config.toml
num_hidden_layers = 9
hidden_size = 256
n_experts = 128
experts_per_token = 8
d_expert = 32
d_shared_expert = 0
hidden_act = "squared_relu"
moe_layers = [0, 1, 2, 3, 4, 5, 6, 7, 8]
router_score = "sigmoid"
normalize_top_k = true
routed_scale = 2.5
balance_loss = 0.0047
balance_bias = false
router_bias = true
init_std_router = 0.0097
lr_router = 0.000329
vocab_size = 4096
norm = "rmsnorm"
norm_eps = 1e-05
tie_word_embeddings = false
optimizer = "soap_variant"
learning_rate = 0.00241
beta1 = 0.95
beta2 = 0.95
batch_tokens = [32768, 65536, 98304]
max_seq_len = 256
train_tokens = 353900000
max_steps = 6071
dataset = "wikipedia_en"
Below are experts of layer 6 (counted from 0) of a mixture-of-experts language model. Rows are named up (a neuron's input weights, with its number) and show model dimensions 0-255. Each number is 128 + 32 x the weight over its row's rms, rounded and kept within 0 to 255. Numbers have three digits each.
Before each expert's rows: a language model's description of what the expert responds to. This comes from a sample of Wikipedia text that the model never trained on.

# expert 32
First parts of compound or qualifier terms like high (school), grand(father), Super, Public, health, non, National, often in education contexts.
up0:127088134219121117132182125151125110110122106094127113110173109194157103127112117167092065154134037171112106150098120106154151113093157121133150137124117119149143134122156177078192108126182117069189129138104114122120083087093090096113125147191110096139156133128141144173133128122174164113139145106177106160124151133123163215062170172147044102138111156109115093119081182122114141144085132111162049105135203115132157138124206148163176122150136147133129093167202087125177107123153113131123135117107156081124156092140129147116120117118151148105102055123188079139067103082121195138102081106110172119106134186105114124133132174117081120128125099141121118154053155112108073113153142112121121132136007147083147153115154120176124133101092140107121136132112114100149093139077120
up1:092111085124136076142057092129176107115155149112131156135123072134108085120145105092113109128128123172106142109117103119143190130137167131102114122114098096121187118161127203111098147149058145095165082164130186096113109104105130113089141108156164101130121120087160151104209133142177136089095061131108128045120075112136142155140099114130070187105124180160138142146135138047079119143166139145122122124129116152078184101144165155121163119119117058151147097133124130106119131118125147149131140097158146126077063076170043116144132115087141130134146095144088214110134108160120125147089097144159169179112175043150107103124150175133146081115104078219098174090119158158078161113156120189141131090120099099090096098135101089185167056126113137133181131091134123162155112149136119
up2:112152128144149165198130168128120116133099069150109125096147118141193027125190122162000107100138136133163135113129129150084104160130155117136171141138101102127128102117144115072150216152064083095137113113111128167143189135136125093102180164137146150171110112145115148083128121099118110154102160111129240095204107096180102129144123119195086106083110063129120063122154059143109138117084122101095163129212123130110143138123123138113095163116041112123163132138165113131168165114089105098068094128158118103092105123129119086173157107133157127140154139102197132109129163136116172147136168098134086156167113099114113096157110096101132170140191146104137124122115199097134178128159110109177134123110085083161128133097147115150159127153166140130147146139112121157110160162090164
up3:121112169139160114150099181207116095123118162145140109120106056124094088095131138198141108110098180173139149118122094129098131144186096122137075199172101137134100134116155155182078116157182148159167102171114147104117080125109115111124163096154073157103103149091146207071132156081127143142097193102130128122166130166106124136125070139114140123094062075161110132129154166138116122121158198162147082122130074108114079115157170180133163184138119109155125147124161170103123132119173147175160179140047104200142119115088142108141107076130066106132129134083143128057097159113131102138124129113144136133210103121149152146093110124103101164125128131161085166200127105100112104119133148066175122055141055145133092129143129124093175111065060141108123130093088143149124138122171096
up4:127168108195134092087107172145116102073127145147125077106152129144135112110167159093129097121172149162172146095166131152162127109101171079074120112113135146158125014115115134117146153173135078116133168180130112126179037132124139126115134137144077125163134080106146067155135145097143154136125122091120059123115146134148000162126110079120113110149167125097075152118148116067113140136085139145113121161142067128117133171153109156148133129115151014068110098127113129106107143149113078131088089170143131182108145070107126081166101137110121072107108110155114131115134154031095184114164103139175122140074140075105174124112100131099140104058114183130156135155123138164131117189090181090103137112105150138141124112145120087131113118099111122147146126210106163124155128106092151
up5:138159086160137159174117078110110101158100203121152152133113140107121053125128172195106126092145121150112193161144198120139143150139157132133091121136145154167113093115129091146144134131119116210096095156152156159134097136105175138110107046120089136112117098167089138111108073139183112119142112083145146123071088181107121085109151077116126147089119112120129072104188167137147157091030113106136118055105116175210099165135102114117130106138111098160132106196154127105119120128156141099155165119129178122091146182120159109154111161064068171104165146126154121137145130081144183122104107128120141127125149146106137113161205126086157114098058179128127141109143156075090176147193102120132113124095168106016155133139098125159174173124130116069156110078126137121140121087091106
up6:149120124076105124140140111189187163153095143158130143119212169164165109116180132123167133091073123155142084063124137181118068139171168110143100104167155138096069136137181100110165159138077082115119120155119190101126178196099159126107125143127100140098161104159163122123151164136123203148102133058141053205103124129077141153109112139152154122111156136148109119150210128075114173136124176126120123091106081133165146140129086134137042142101164102145206132187147155122177120144110106128127124085112112065100149125128182109153114115153108138144141080088113107094114080149103141110115144134115121167131083140139202138120105179176105109120074144100055167093106115147109150141122176150090180218133129148115116082138085111105134121159138126124135122150143075165136100102193103
up7:162130130128072119165108118140125156114149145104132125112140149163113126151139188163103115102126112209109101091100128117145131135139120135141118097129089161050129061071121103161146081094171147180159134141152092145104098189097114073117114150119156116144147143081116124111147160053116105044172114098092118131177081092126108168202054069160170122146199115107138127165096143132135146118087148084094149126136154138165114109127171167084113123117085163126078177190079149155149169083143142148200168086089135131120116209080136161153159148111149151114168187118135109081091063167094184144141091107154133128102079029160131139103141101116161125083121090168170170153124177110128149147099122147083134148114121098113159047153132115144110124135077140151097144118123109153108140186112131
up8:159126103126049114166144168159156129130153133153137103099123101139171097077127133120078145134172171152217131151151152097172130162079174157051129155122095095173117103156188160090094154160094081137064182105099149176177113079151058180060111218176094124132123151127121075097131154149178212134160115101137161139094130104106096151137143140123121160120165120119098138131139206089184138080092080169177112149141126098080125076130143151089149090127169111136129105179077155160127124110194174118132141036114136153175118096100140099137093139135146138165098151138137157064113122122106110148080127144112093102112082210157112113156131159098106121134111122078142096132151086127112142112078138160179135156104105164085097112132156082162117093139125129153130131112145127162158146135119110
up9:156184127091197112111190159091185046138120127114166180126117171132111124120111191121125164108180162079144114105157113172117061171168096111092157143127170144104136072112107116105121135133136104184146086090114131134137060140121097161117130147103141145112114108097117122184155092144106112117126136129096190127098106164095091157068129073145104136114174155110106066122093129175100136105091128146121073128141080218126118105149163074140139112141102101100159118083182172158121110100187109149108145127156133116086133162159138125131098115130135168109134083149156124015102088124106099128098104155118188099163133085106096122095096144148053158156114147153062104150097060122159080147112090139086143168093141099123173075137125189093135144089153127169159110108056103157160079115095121
up10:150067132087136143157112139134165121159128159136112127115200115107159127165138080144086172143169061183164106086069091128186122142051077099125178183138163119169077135113123142112099128100124059183097132106182144149136076114170120097156081173167094143113110124115101121086141124112116167176092165103118137152133170110071141107022190104110143059094135102130168161146136094117105161100125118140137103138133116136143078159146181088104127101102162106111136184122159121106095112082146113177076142150141121186183124073115094094178121142139154113124149106183107161099172114132130160067108161142101193141133135104148074131138067154124164115088121170125123171171133178144058182132124108103048105116134081158120159130113138168150116088123121111135178142094155146094135125179108114
up11:118122089131111131162103110166186075157145107173170118108141113096112126127188174105138103142106071122191101055152108135128177154134179171089132118193148168142125119087141145161114164119125101183115142099080099119090114141142111110085095096114107119128167097095144094176126085138152105117106090083093157150103194148149179147177115111104154140136106129156061121123175112073117114153097130124076134118078081116080100142124137090178103127119166194159059132128201224209140116122163119075092201152134068128128087108133138139114089092136152127087098130108159095148178098073154125119112139130134133184096127141118116136117157143119084092170204105110143122179117151123148175209118110088086130126187127132109127084142124119174121157119078110145160111126137105091184170184140093
up12:119155155224155124160171131102146116100147138109127117100132174022094117092177150162137164143092145130136149111118135130132155142159083120154140155142090172124112117154188155123127169146114090083160085152082167139143172074081172109162121094157125146129100108157119159117165142163097133113066132026090181122137082009114167164145149123102183155172184102138137109114166094146142170117147139071145122126122138115132124096110163160048179130151158173139134148186133122157138146128136115119080086087148134123113120131165141129153137123154091092128101097145140087107187147092089103103123081107137092143039141024128166156173096110097088153118125114107155105149137118142100136094118124124124110090134156169123142073134116062161147109078091109219116108142133154087125111109111104
up13:184108100141132129093133153170089145145124173145148175136156111102090074159152130118106166115121096095148074102124142095131105147056096117125069151086173111111156121146125183116176079103150132111129133129105138144158137136103165164132114118086115158089116098137185162101131141104135072098150133105179124157110135109123121072164146073114125166105114085156091077120101130144111157094129138113198122128131115177168182091156170116174168157111101175119135177158123113153110073162217153138087150075150135136114151149077127135095146129147141148128081153139113138179224169097163147136077103094135177203137121114034060113067101132132123162094117107072121126122123128170168066190163170151133106120180117139128103117143161114150103142173149076077148139162100195128057105157172079
up14:096144104109127167121127184129122092073155125116170149121209143131131081159118176166155094160126161096155110179114131105179083160175130104156133124103155136082119131100165087138146130143107157100164128135122128120082140138114072149144126135188141154147105041130133076137109124140137162141157125140179122184099106122213157151124127179092115172079139156181101118192120071157142085130117082142085075094149160112162145179141136155075122114135114102157150134085130124144158179091117128172171165040136084199081124150102093130166123097114115138111121146118076104101144106096171162098111082118081202153116143149119145145098130139117081124084168139114160131207188178181144130104144121076162178137078118212114123110137106122098137145147134148149204134174196114141134174105085119
up15:166150151132152173200146112089128142176154082131116154157152148154136116098136104096082179148124170101168158137144189107117168120111146148151102136196166096148146086121110162104118118101105112136135081145188117077106074153166118156171171128146093192141111204157168093132107155118118076140175139150139140146174197104173142141122131145162154126129120123075142074134096095120107101065135174120122143137057139098101119132119158151094113177131181080126182166130057126110094108143163134154146145165098110164153146110130123108128155061094185120157122105175190140117144138088102081116079092046110145132085215135082115110123165148151149101143090098083127154103142161076060133094170111165098172140161144148142115096133081160094129178051058168131172155155129139117134121097145094
up16:126145111189141131103108135107144165150159145052168090161181121174127109103113067096111106117158080127162127164100105160200167131158109164154181095095076116165117094150164152132186157118145140142139122148065125092180133148136058094105115153063056130093180075090124175096126099159164120109114091095061132163105128108105078065061094136129166140157126108140173094062149143172132133105099183166150115160113122103144135178157065134133116165143127192132113139082113095120111158071126095119164168108078146133146087118124112080131122091169131100151166109137123136081119090154114143141106104077082158122141146132087119150153130161094123148100137130172163147067201053142109167102117162129130150125111124118109175134086150061110161163120128080104155191188100136155139120171157166

# expert 39
Word or word piece right after the, a or his, often numbers, superlatives or nouns: most, first, member, four, List.
up1:145157153108198130098067131106165122145143161140099169127109112172134108132188148156150165098152132069163139136152128119125159147121179190089137122145123099157133122100175102112060158115157087123080096087127160119158148169128143117174079162140080062119130125139122128139110109078179172149096052075126124187037109077161120084076097119146088099151174150132052161113125047155158109152142125101040152140138129096136153087113112137093145129141165110099156124143134143136128191086137131119111079125081100125192085152110102079182116132101169133157179102152121115221202109100075097190157120138141128117127164163096147128076129147073067153136125072094115137126150173125102139145146103104112102107131118133102130151123122050149124138105112132117152142178114151132134182076142101
up2:114192147158118133126114146151097140131087115129103091117198112084092110177190099115141165084105094124119123203156123197171108129136119096123146138137142137046125110134167114067134127078130147128100144119152057140135142071139090084122145124167097131155116140126059140124141152098111145125139119082178093176121153160140122090155151115110094115165163143138045128124161199133071090166100146115135144102162149145153152135182181134120162145107164134185144134145132136157138058123148139121110095140205144060174169086079157091162147105117111107109061117143173116102104172100088123123195147109153111138079146066124129121159075139121113130144102190144132129102169138192083206065128110122147140120139196149113094164118132053133147133089150142220189127166113159123144116144137121
up3:155105107159173098084134109148209116145140119076132139140133124067077044126221086140136118140131080213161154145145125139210161171082129112157160074100103133154147119094156102065116115076120084069112138177133129128079129114126116138120147101128129118149101094092125133115067065085158095062137151094116176169139116152100145133099130163125107157094118108152117103108086120089121130135091159057140132158162089161142127180135127081130131132126109060105095177129141122120138063122095150146119165092101157176135113158120122105129126166129205115084131154173112182107121114085177155141103162175096150134102080154096162161090118158124104122108133062097168104140132121134082127138120205126121145096149180053154151066142182145146116173095142145138120123137100112088089148197150097
up4:113062185194130155125163167183052124088121156126074114133101159113110116116106136161158151080167128083110060106088097087155106127104114115124124102151106052145160087152093099194117136125114182111120161117154132129131110100156113116086168126101124102173130118082152136128141118110194106132161120124077101086113117064144176181099139207163117146154124130139141122136134161169091175132126121106142127134175067164127119148119068140155094101117115170104137198132124113140117068188104126182122119104162133161202142139076120176145164132074171154088175118174115100166167158137136141120155098137107133059104161107068141098111097098104114089172174093159139142191105112114142162128099114096099085110082112149129191116144116220133117143085134120157118181089071113122164180172152126
up5:097080121139151158083086074108126165151171146134100144130142031074147122103146079086138149162131138124133110130091109148195100160149165162160108124107073177089118125156188136127149133083091104161101141124138119130110113144139057071103109120115144093159106148085135193142101130120141153108087178097130106037138138096176160080132119163104098167127167114150135066092138102138118140144148118126098174147105175142148148199160137153057154065119139087155172149139149129131086153144111115086138145067103185123108158143149110157157138150132129112166127081114194110053120101092084161064128138052105146120165162121110103102108146172124168133136138125041098125168129129154149178126135155155124147140125125123142160120177212089114086162126130118100199114076167161163150066112091085
up6:091101153126092135140109144126114095152150129147138115140147165147149158074176145149115090097133157102126116146178075159157139147129163110098140072173131177091147099140186106204239146177084165087108130150171098090089067118110123148132179190135113174128082101155133121124101098176112127108109182063121181171078144129134150137149071171085100106126127144133106074129163126087084152103131174054155101132108122123117132109122101116114100108107194144092106128111142146144131145157181064139132094107126093165118125151096048198139161087137090183157084132123093160150130079150158188150144129188122115118118148092108115091071119118125158114174142133178180127097095183133151168131095101170154082099107126127109068108121128098101106182131109149082167054167163085123126125108150085
up7:157121129130166154134120167156124117119122185157121134100117115070091117086125094134064154140105202189036099120159189169130158135076109112153187113121146160026129123184120116117132074121163124133139121145119209118118124123127086146107150084219107165157113163105122127161057118169134129095082139151097167111132141150115132129108143151168095181118120190120136108184107164106114193087154121165099081138076165159125094109111118143131156177103093157105128164111123136070128113163146097079102127069144149145118117096132075075164134132133166171115159099220122190115146086116098145135119059147152133149133133110164086072129183118090121119114109169120105168094127150121138103149115087115153087110054136167126050132164144074123122156115158172151121090113129147159126169168119115
up8:096176115190112116137185097101134070091067128128099122106124113134144140172153127165102141159178124088108060107094079147131124142084119103074143147136112116062085172093150118134165153070155145105121113117136129140131094145176141184109101091127093091103131143178111110140101136102149115075092156095125130131053122112114148217077119142177144133202147157126130055133142066069092099130117130155141147167137079109136106195132076106141102151123177131138086123134151092175113158207145139149127132152171094172110175166211118130056122084146150129122143124186133064134123097181086145158173147161162127154101143144085121172187117144147156093103155187117102129129140120119162127198147106127103097143121122100138144135185170131141077128078202135135163135144156147156144100081172159
up9:135080104150094188078194121085131131080176128105109093153120136051099089164120145134107160110169133103105180083113142105107120145123138115093103204085146101071100114153126148193120123110076081147135166103086162079057179166154130093127170123106106148088126113106153166156173144140139136111139163071147198142140155125123139164143127073146096142158130149100109141123130122118109134140154152016114100092183127161154050086137174162148126088108117117130080166137194138169102139123135107151122114142132164073130159122222162092104164118121124160131156127160110145153135102071138148142163106111134074133182113111108114138105183091135126126164128080143149063135151123150108120160151173148086059126164158132118154157174101089109205129029107131109124143087103099117131151084138136
up10:132171083096119179161127133105150137088118156124202179073121135164143123044195152122156130156168108174124064082128111148175151148124196138109176170147157129092175099168151140175188103084177190109158124140112088107111078105103128099107081132121133084150178121077128136149158119134105113178117131104112221124152136107084133179170112095147074188165135119133092095131193132061124154163122110154179122095095103108126185133127091171182153149113139116078205143140185163137124153095139101131056094111127090116111107163125091093132117129091164183165103158160123141115155117110118160101153126142101135114098136109165094193081151152059126165133119078156130141143147132151112148126145135074132124152150117160098066134114108111186153135082108162155109159184129077121134090157106122
up11:233122118196082122160074132110171110125070142105085169114103154115139089115183111126156106168115182143164082112101100112096139141132094108199128109153066108174039153099147126155147097117124097109107121176146183112192077114132138081120158095134113119073135185122134200120152155153088178120197116123150107134119158086108120141132084129156122173118139202106127104131149149101155118140139121104127083156039134149095121166131147139119093080149189113179152101138129180123088147120139146167096109101139118167138107081127156132136114113176095119141166165188132132101110143155107094132165132108116158118121091020110136127085068125093138119119144115174155117126136201134049133189116134162156135100122092123110062130175095102172148123076118107112130103140077102132120158167108108
up12:129114141189084185106105124122143133132150089147139183123101165104164128118119132121109108083106179134080087149105109158159157163124178086148100154161127068085126137047115192103161146121154163143094152073130168111138142130143177127199137151119096151117184131091060088158163136144146121104146104118130157117136126131164171073091079113127107132152129088100098149083122063139163091160129165137193130160142205115159089101141193133087131125167137095101086136167162131131167167150104079188133143063150058141096150121129161092109108121152179139139096088103180168086169162086120096154125131096048123105095108136099129096091143110137065189146110095113182125188095130173119085148151139127122197108133155151165137087077130118046126129139183120134152137079124165109111175136107151
up13:163165087110074121177146133196151186108108090164099103121130187100116078124166168110137071121096118117081114143106121166110086149089132114151155145102151132080126116123132117153179110164126135175158070076179137113115149161098167183152076097114114066106198095076108087147169162121108145168110178088177093149136110139117148139173166178123133096102182119119101150174141179120135141209141188117080129085175088132112085153173076166114114121115137055162136132125156131127118147095167135110150126149156187108110182178150118175171120058149089133117083059079083142145181118092127127100111081189091095077103105107123134117140140119108118113126145112104131190154094132091179130182091145094091137135132056112155092107163150152162126130130132107103183144109104133124075129122141079
up14:145120132139129169149123097134174091136127128147142129162095112114117093110126137139044119110143122171191091152113094158149141121089186149108124111115164136102135088115092155172108032080088091109098166153162145119109150072100075153134118091143136109087114097159158112130149132069176082148089113172150120172138138118120186114102140073088142089104169123103082124177126107172070090135184115129117102143092086114165117123138132180135104116084157103133177149130128099064095203143128105124158193187160126108134097161056147198139046141149138076155097129086155081071157153142140080086095110172139171140203121151138161095167133132108162114158072108133159167106119183171125116134148086129129149115108094139142117139068071094163109130075112046103136154095095103174146129161136116
up15:146133153131127109133136134099139136106142086100112153067104195140163155143119159100148086137166093139132042067124121072188187135132094171143128132203120120080064130110187165119105165108131141194123132129108150160158131120129101147123163161181104136186070135188118080135140109128085161115112089070104102154100157115109130086163160153103199148155128149097103147124078123164129194085094142077110174071155107164161076122122117119175134156095106129121172199102132139138137145111113101086167129115119100187046163147098151128184098122138084183118137102129161130103168099154197180107139145143156129159128119118131086141179101143161110144135067091077142099107119158160095184167164155105113119099143079141101127144073102156149130188134119117140180164070092157167146083125172142
up16:142113131191133152086088113165141141123152156181174126130104158072127086153158138169175094098157090111157103130125138170106127113135151123106122135141126183148095147120171149144125142094147139158147141120145189113172100082086178179188088156146144065161142147082152191189182187146144054122101138097155085137148112165146139170162103150102145204136140081159118172122162150101096055165157134161132110110157200135199175089156094133089131155134136133068134183140065129145135173079100097175131134109202150156100159142140041180172110105129076142129096111113166147136085079122140085183105108174141118128118143112183117124004109137113122129128146135133133117129124145095101152145129167116113080166106180136140155124137109120124136166076143136123119118153113067157126096141117106
up17:107140140086126130179150135166128069133136155127183186181144132183157125127158065121139128104122149167150150161132110109132110179125105083070153108081146105050087153141163117132142206104155115135126086124126149130106090150125125163109141122147089127160131170134193169064149123179133126127110117192123107105100144144131118087149143158066193151068097107078143112160084166116112146159117076140053098115145116097152092132116097145090094169127144126128135158164119143100118159104151145174167133164168100153136115118143165160175157178140198116118069130138170139084144173162074151079134085109090131143136136155115147160105132104131138157150162143128094111172166136183137190142171172113115127118198174212155170065190092119115145126110113099085144150238148085172133151097122090

# expert 55
Second syllables of personal and place names, often foreign, after a capital initial, e.g. H-ur-ley, L-as-well, Gi-ov-anni, E-sp-oo.
up0:074122116115109165095128133047078142128110141082115125137166139055143095206131136136111169113121172086096130102114133087117148165093159118100140117101108135147126166186101122177137103140138081225175121122116112066139130129145103114112127166168115105155100062139144138178054120162165103205094125083160111104195124177137180122150136062123099105158172102143131078077147180119103142057157142131145158119145110163128166132207081137152135095147120150073146111098160100156077114123113125149169101133145130086125105139150128155135089168196105130153150137151153070119097119189058121087113102141179193081154140168147152125120159049140085140144106068141064122102147147075100122112142097086096110130164146119127135144127092127070097105148139101114145180100105128169158091125135120
up1:130129120153127120109144109083160112156090183086081095081168146117137156102195140173150124131127079129158123157107137143087139069186085144128166105183102111152164059084123100111145137176132141130140177123163161125156084128142059118069044109110084094103121153089102118127129091130161139114093138082092100096093112128087108174128183161096165109122170141171173120151108197125126154115062100193103145172080133133170164135124105166139191144114102128133120074137163193131122176102125107181120123070110136191153094101119111141099161104114124133174093102140128233116130115099063116100121089160111084131166163116156142196156063142130135139144142134174168129157113093107136102139149094144064091114107135095119098139117160153116123160132146156071130057124197109181146087138116097
up2:115061112116089123129130108153133124080105115041115075155116116100178137129149144093129082134114051154154093199162135158153100118092176114198147119120133129100060079104144092075124079118130135117084166195116113131118087133213048119106108138139097122103136127106120109148162120106128110126070079080123148165139133080104115157139121093103173183180132166093116125138145181124141157150071112105090157136121125141104084122168127092053081100118122080075134142148117108167156131083093129128118134150129086171117140128189115081148152098101136121129112140132070047129100121136156134146067115147046123196125168176076137065086117191117092082100155096103074140140130199111157156121097112128125092118134145121108106112098127037124147177111100125160094136148103128128141148123134095
up3:081130168124151068165152135096119171145178121145186085110158137098143131216124106163102160121122145083095135138032175139179163153134108143082099103160093134153127140099185138176107157098128118152111122094155126131123136138116185129082071168109151114144059097152066152100128106125112143109082100074198091155163126117063154094132129124078089092130117176118147215085138080128104156099070097145174174132165183159128050134134129131131087180098131140154177177147084131154084123145128131115107191169100129203133108155136151147175164144118082142112166127174144072070112078079131140117172120152128108129174106120101139097160113095151147041174138113113170171124163127128171169138140108140085108161113159136084144150128122121116136194153162121128141169114149153140125141153138120
up4:116093102096165131078130133134150113118154142179135161162124094189087055135105212137142130121097129145143066164111090145181147144140113109060136133147152176093144140163108142095131138126142127182156125109082098114128063088150097127117074192189161124121119140164126112141113108110110073127111116117109080151130129109089177133154125144184148155152168130112110112161134173095104210106186106109121149082121130124069123144115132138118078150184100112158162145175097141175152126136099123110133155104095118201106135128113116145123136088131154087179143124147187155133105050157088149174148141172082163084148123133168132145144151136098088146075082074095087047141168077119124187127181105198193080180124148089163114151121175163124074145122161122134174127097180142097186179128147112
up5:196150133093160123106082146162142134147123111061111083110167166126117103135172148147153111114150100091096139061106160113176162131071177151092136135175156128132108156101124183089095161129132154136041091081151080120079131138221109177068134102159114136120069152103156165105180179186118058128142116101165108135103172124104136066063165161140182124098157122089064169132135123142104138149095126127137082163159152115166095114138055101182118145129118166113078116108124126170033155167129123079165070150107120125078126104168138149131125183089116116147139106171171108108174175118133147093088155115118111144077112134146117134078118094122106137118113108119107094165157114109091153156083180136111181115127077164083152117106108112144119177085148120126170109080152115162152073096124118
up6:144131115107132123140152146135077096083179127079150167103175173152135118167106174169152140113120110111128117155113171096141145141117186118078109188088121149061106131146134149136182102095132122120127126162101142135065141083131134102038108130158130167149090081143141117161103145100185148193112127135171150091171123097163198164118140138101086098127152134076065120137186158113127139163162114114167095174180136134092074182082136108101121106125096155158134105148094137085183154155085137166170113101207120109072161150087155105159101159119142163173185114182130123098142171129095164118169122143186128107089127088103116143085173150147157099124159173172141130143162138172113083146102124153092113176148140081127109094193119110085189158076075119161138063160153115146122131132147030
up7:106178165164169126090142148185084137113179128107086093108105161124122082138185122141101066184116123145112120121122171175130182139103155130119152097132035088126094138134108131104119145089134154140149160178106138166156091158098180114158082113216110091126163191185140101170088114133105107188106181146137148124118123110115077083164086184124124110085101204066116098125143133105074142093133167142058108127079124105148113086145189101114085112146140103185087162121101149150079153117161107105154110154149109131129122183184169080163101109142111133136165061120117134102114179145097165077113116126133075109096118103168110144110127060155069146099104176092173099087118142149087185113175105128066076125142172148094111106154138145138140144124196125101158153133126162139105110141128096
up8:130160101096104145170125158195095133111074165127111107142158129147198096104123080153160129153135116162155118069085165185191148104120162147155157139129153130150092171157147127057138144082105129122156078175083132145184119137148132109130093082095105142122113136116133057156129171124108045042116130085116136140106147121102139098131085139147130128129107125111105118135167143109140205111069108123143116139101129158165127179138088159089143098132114184181143162127163158166145098158110123092141087113132124074093167176139160153138176196138209186136120168144160127100135148075091118159155132185141091160174116123180120123145129067171180122086129062203127115076092076156145148197111144120123118133146123132139105064108142104097065049134129160117159137084103136127095133179133100
up9:159160131087167152129057124099179110151124175143173164113117131130162101142080129178113107131110140121140135075144123111158140199139077124142199067130182179136123149071166130142125093127118105094123121127116171111150128115125140154104178079120138116128069053161088104182093107121105121158133146083139143126178092183149114139175095111139119122154171166122083095146073101123110200117136138118113158142161150131135086133073164119163155083023122166133113095116079100155130140124155110078139126112087069134121109129104154077141124139150111138131102129074105193072136082167118113118117143197097109132147112115114209157114110123131071126148131083147071097062121166170139178143101178215057081154101146131109106117120066100090099104140098084136101143196132126158097100131142157
up10:116110182174173090154116134138113127150114072108081134147143115129138078116133110119132092112201105110196128127116041144184152147055133132133156186164156132149087052132194139138088085158137172176143154165154201126143113119112161131114166076165170144152114152125119148123183132142178157113074118134115113114114083152111125114187058144162093089137147129163132115139162099096115137154147185167084080130147155155134155165146057105128111137088209062128074102121145138171109132081120106168113095154111102170175110145127085119153141100118155167171126138118160112138141165180119130126143133173150113101127141111127126106153139119161125163182143082194116048167120152167164101126119142090124088122151084069159139063122143172170140157063117091110149107093175157074083155165128154
up11:106143172140142130193136112150124160148209176125151138164152096141191113099109125100136151131188150135098116189203215102183129128099171142152122144178122121151152101141121189129126149093142142081201087133163129140090140146060128117085127133141151160170157127161094153106140130093176096118113070114103151136075079180114096110118212191159115084142167160083082100106131143165102187161154143135094114110196174126101106107082132065093175126156129149078149096191134125128155151105169116179157127191157101144155081139146102146150125143116130102186107108151205125111120146141104117148120092132131138114125121150109161121169119098106110153116100189123142141115099096073142129079174135152147139153145109169124145091069111090097084176146141167131185156111128151169210116116175142
up12:102162148197207149121087112139077086094166177078108104134114170082136106126085134077133146123155104138128136151147129115159106151104107081134122081107061105099110110148122136152105144137062118089089147114122186092095156065108164102101137057114166086087124123121141138112190087188176091149141107156116168116122097123097148095080128172121132132155141050127080130089128138166172168093108128167139112147170121138159196089122110157078142136093143121104107177110092151193111182162124054129160128091089181124072163172131156169104093119095127172150151104121133122151076091135139100122139113127104126107140042175144130138108148162119045108108168117161179134105121121077117137116086124060145150158121181152099113109181118162131183117138078120117169135182116160144183139157172088
up13:126123135120183143153152194167183089179115099094129131060132130127108124143166115136092168077098108090141125113108096129159113155072129107177123149088129152137070100086182078108134138119166107102140112094099132072131075177092174139117117026102153145155112162138103105132025151053104111163180089113104110142133142132098134144118161052119109094195138132112109076089141125149155146075153121144111111129074092173132107101142105145140077080157158129161134105096085157125118140168157182180087108075130166119070169157079103199072140128115101107139135153132126132124147149147130167177139120170058142095129136133082112074187164085135114165097107176125110141183118171107143077177084102094125146119105084125093099127117184137113155112172099185150136120119145107125122110172155101
up14:139202119095143119079109179143173202098168144149122175142117161097166170156186159147093115174104164117126129103063077139148107149157083133074121138174078072140099097162171082105111137127128135147130082131112128111075088166144109119103124150170186116131151144133152122213066098103157138099087101124152139127168070186153126061143123141132154118106157186101130106079130091184142094132140098140098118086153065159132159093107168111083099124146155126127145163161084124135114110170133145130078057160176073156159165125111110184135137135137144145142085155178184134090184136135144098137126144120162105113159094163123079211131110169158117118121126112181118130116124195097123086127107133088113142146079165120104098163091118133123095114162115086140134126210119101109173121096082044
up15:126083109209097149122117139115151136146091123136197132068191112109152143146117149141136169148162185161079157057112150145151068121118107154093139142140138103102100095167190130061044095105160123139136145142126100131183106125101084151145118177119180119146121153150146133143136131133163150093195125084177134097155161148100166124065116105035102170077132137182150118109169092180136150146181118098057089127100129139114142166133191071155139095126130113164117119149126144175121216105114094100071145179117141129100166146186168052146156107106160118118104182144139155119111078130120102100172109158105111137138131065124129122099158088183110134148114129158170130158093114111139172126157147089140135103141143090132142125103132109179075134083137171180188102117090119204132146100156099
up16:156121066139215149195121165114048100233172145140058113103075124098114131148113156126136100150143150117200145152124152032093077152151146092132149116148109120135101175075099132071103047110140118132143087106125079115166099144102140107121177152091148155106145086120131163156082138078133083164128122083160161122155179113137153054204154124081111127139190097162157087131087153146151132120104147077106048154106163122133153097146135125110147144067146133152107202130159145143137132154140145153142174111157108153102129096134154109137159145111146159081156118158104113113146142101114139145163097145130116160102139148114091198129126163152087175155091095170145115171106131145089132113208126115108129096164158165101142139141118140106114150082119090146160162114171118043135172133158143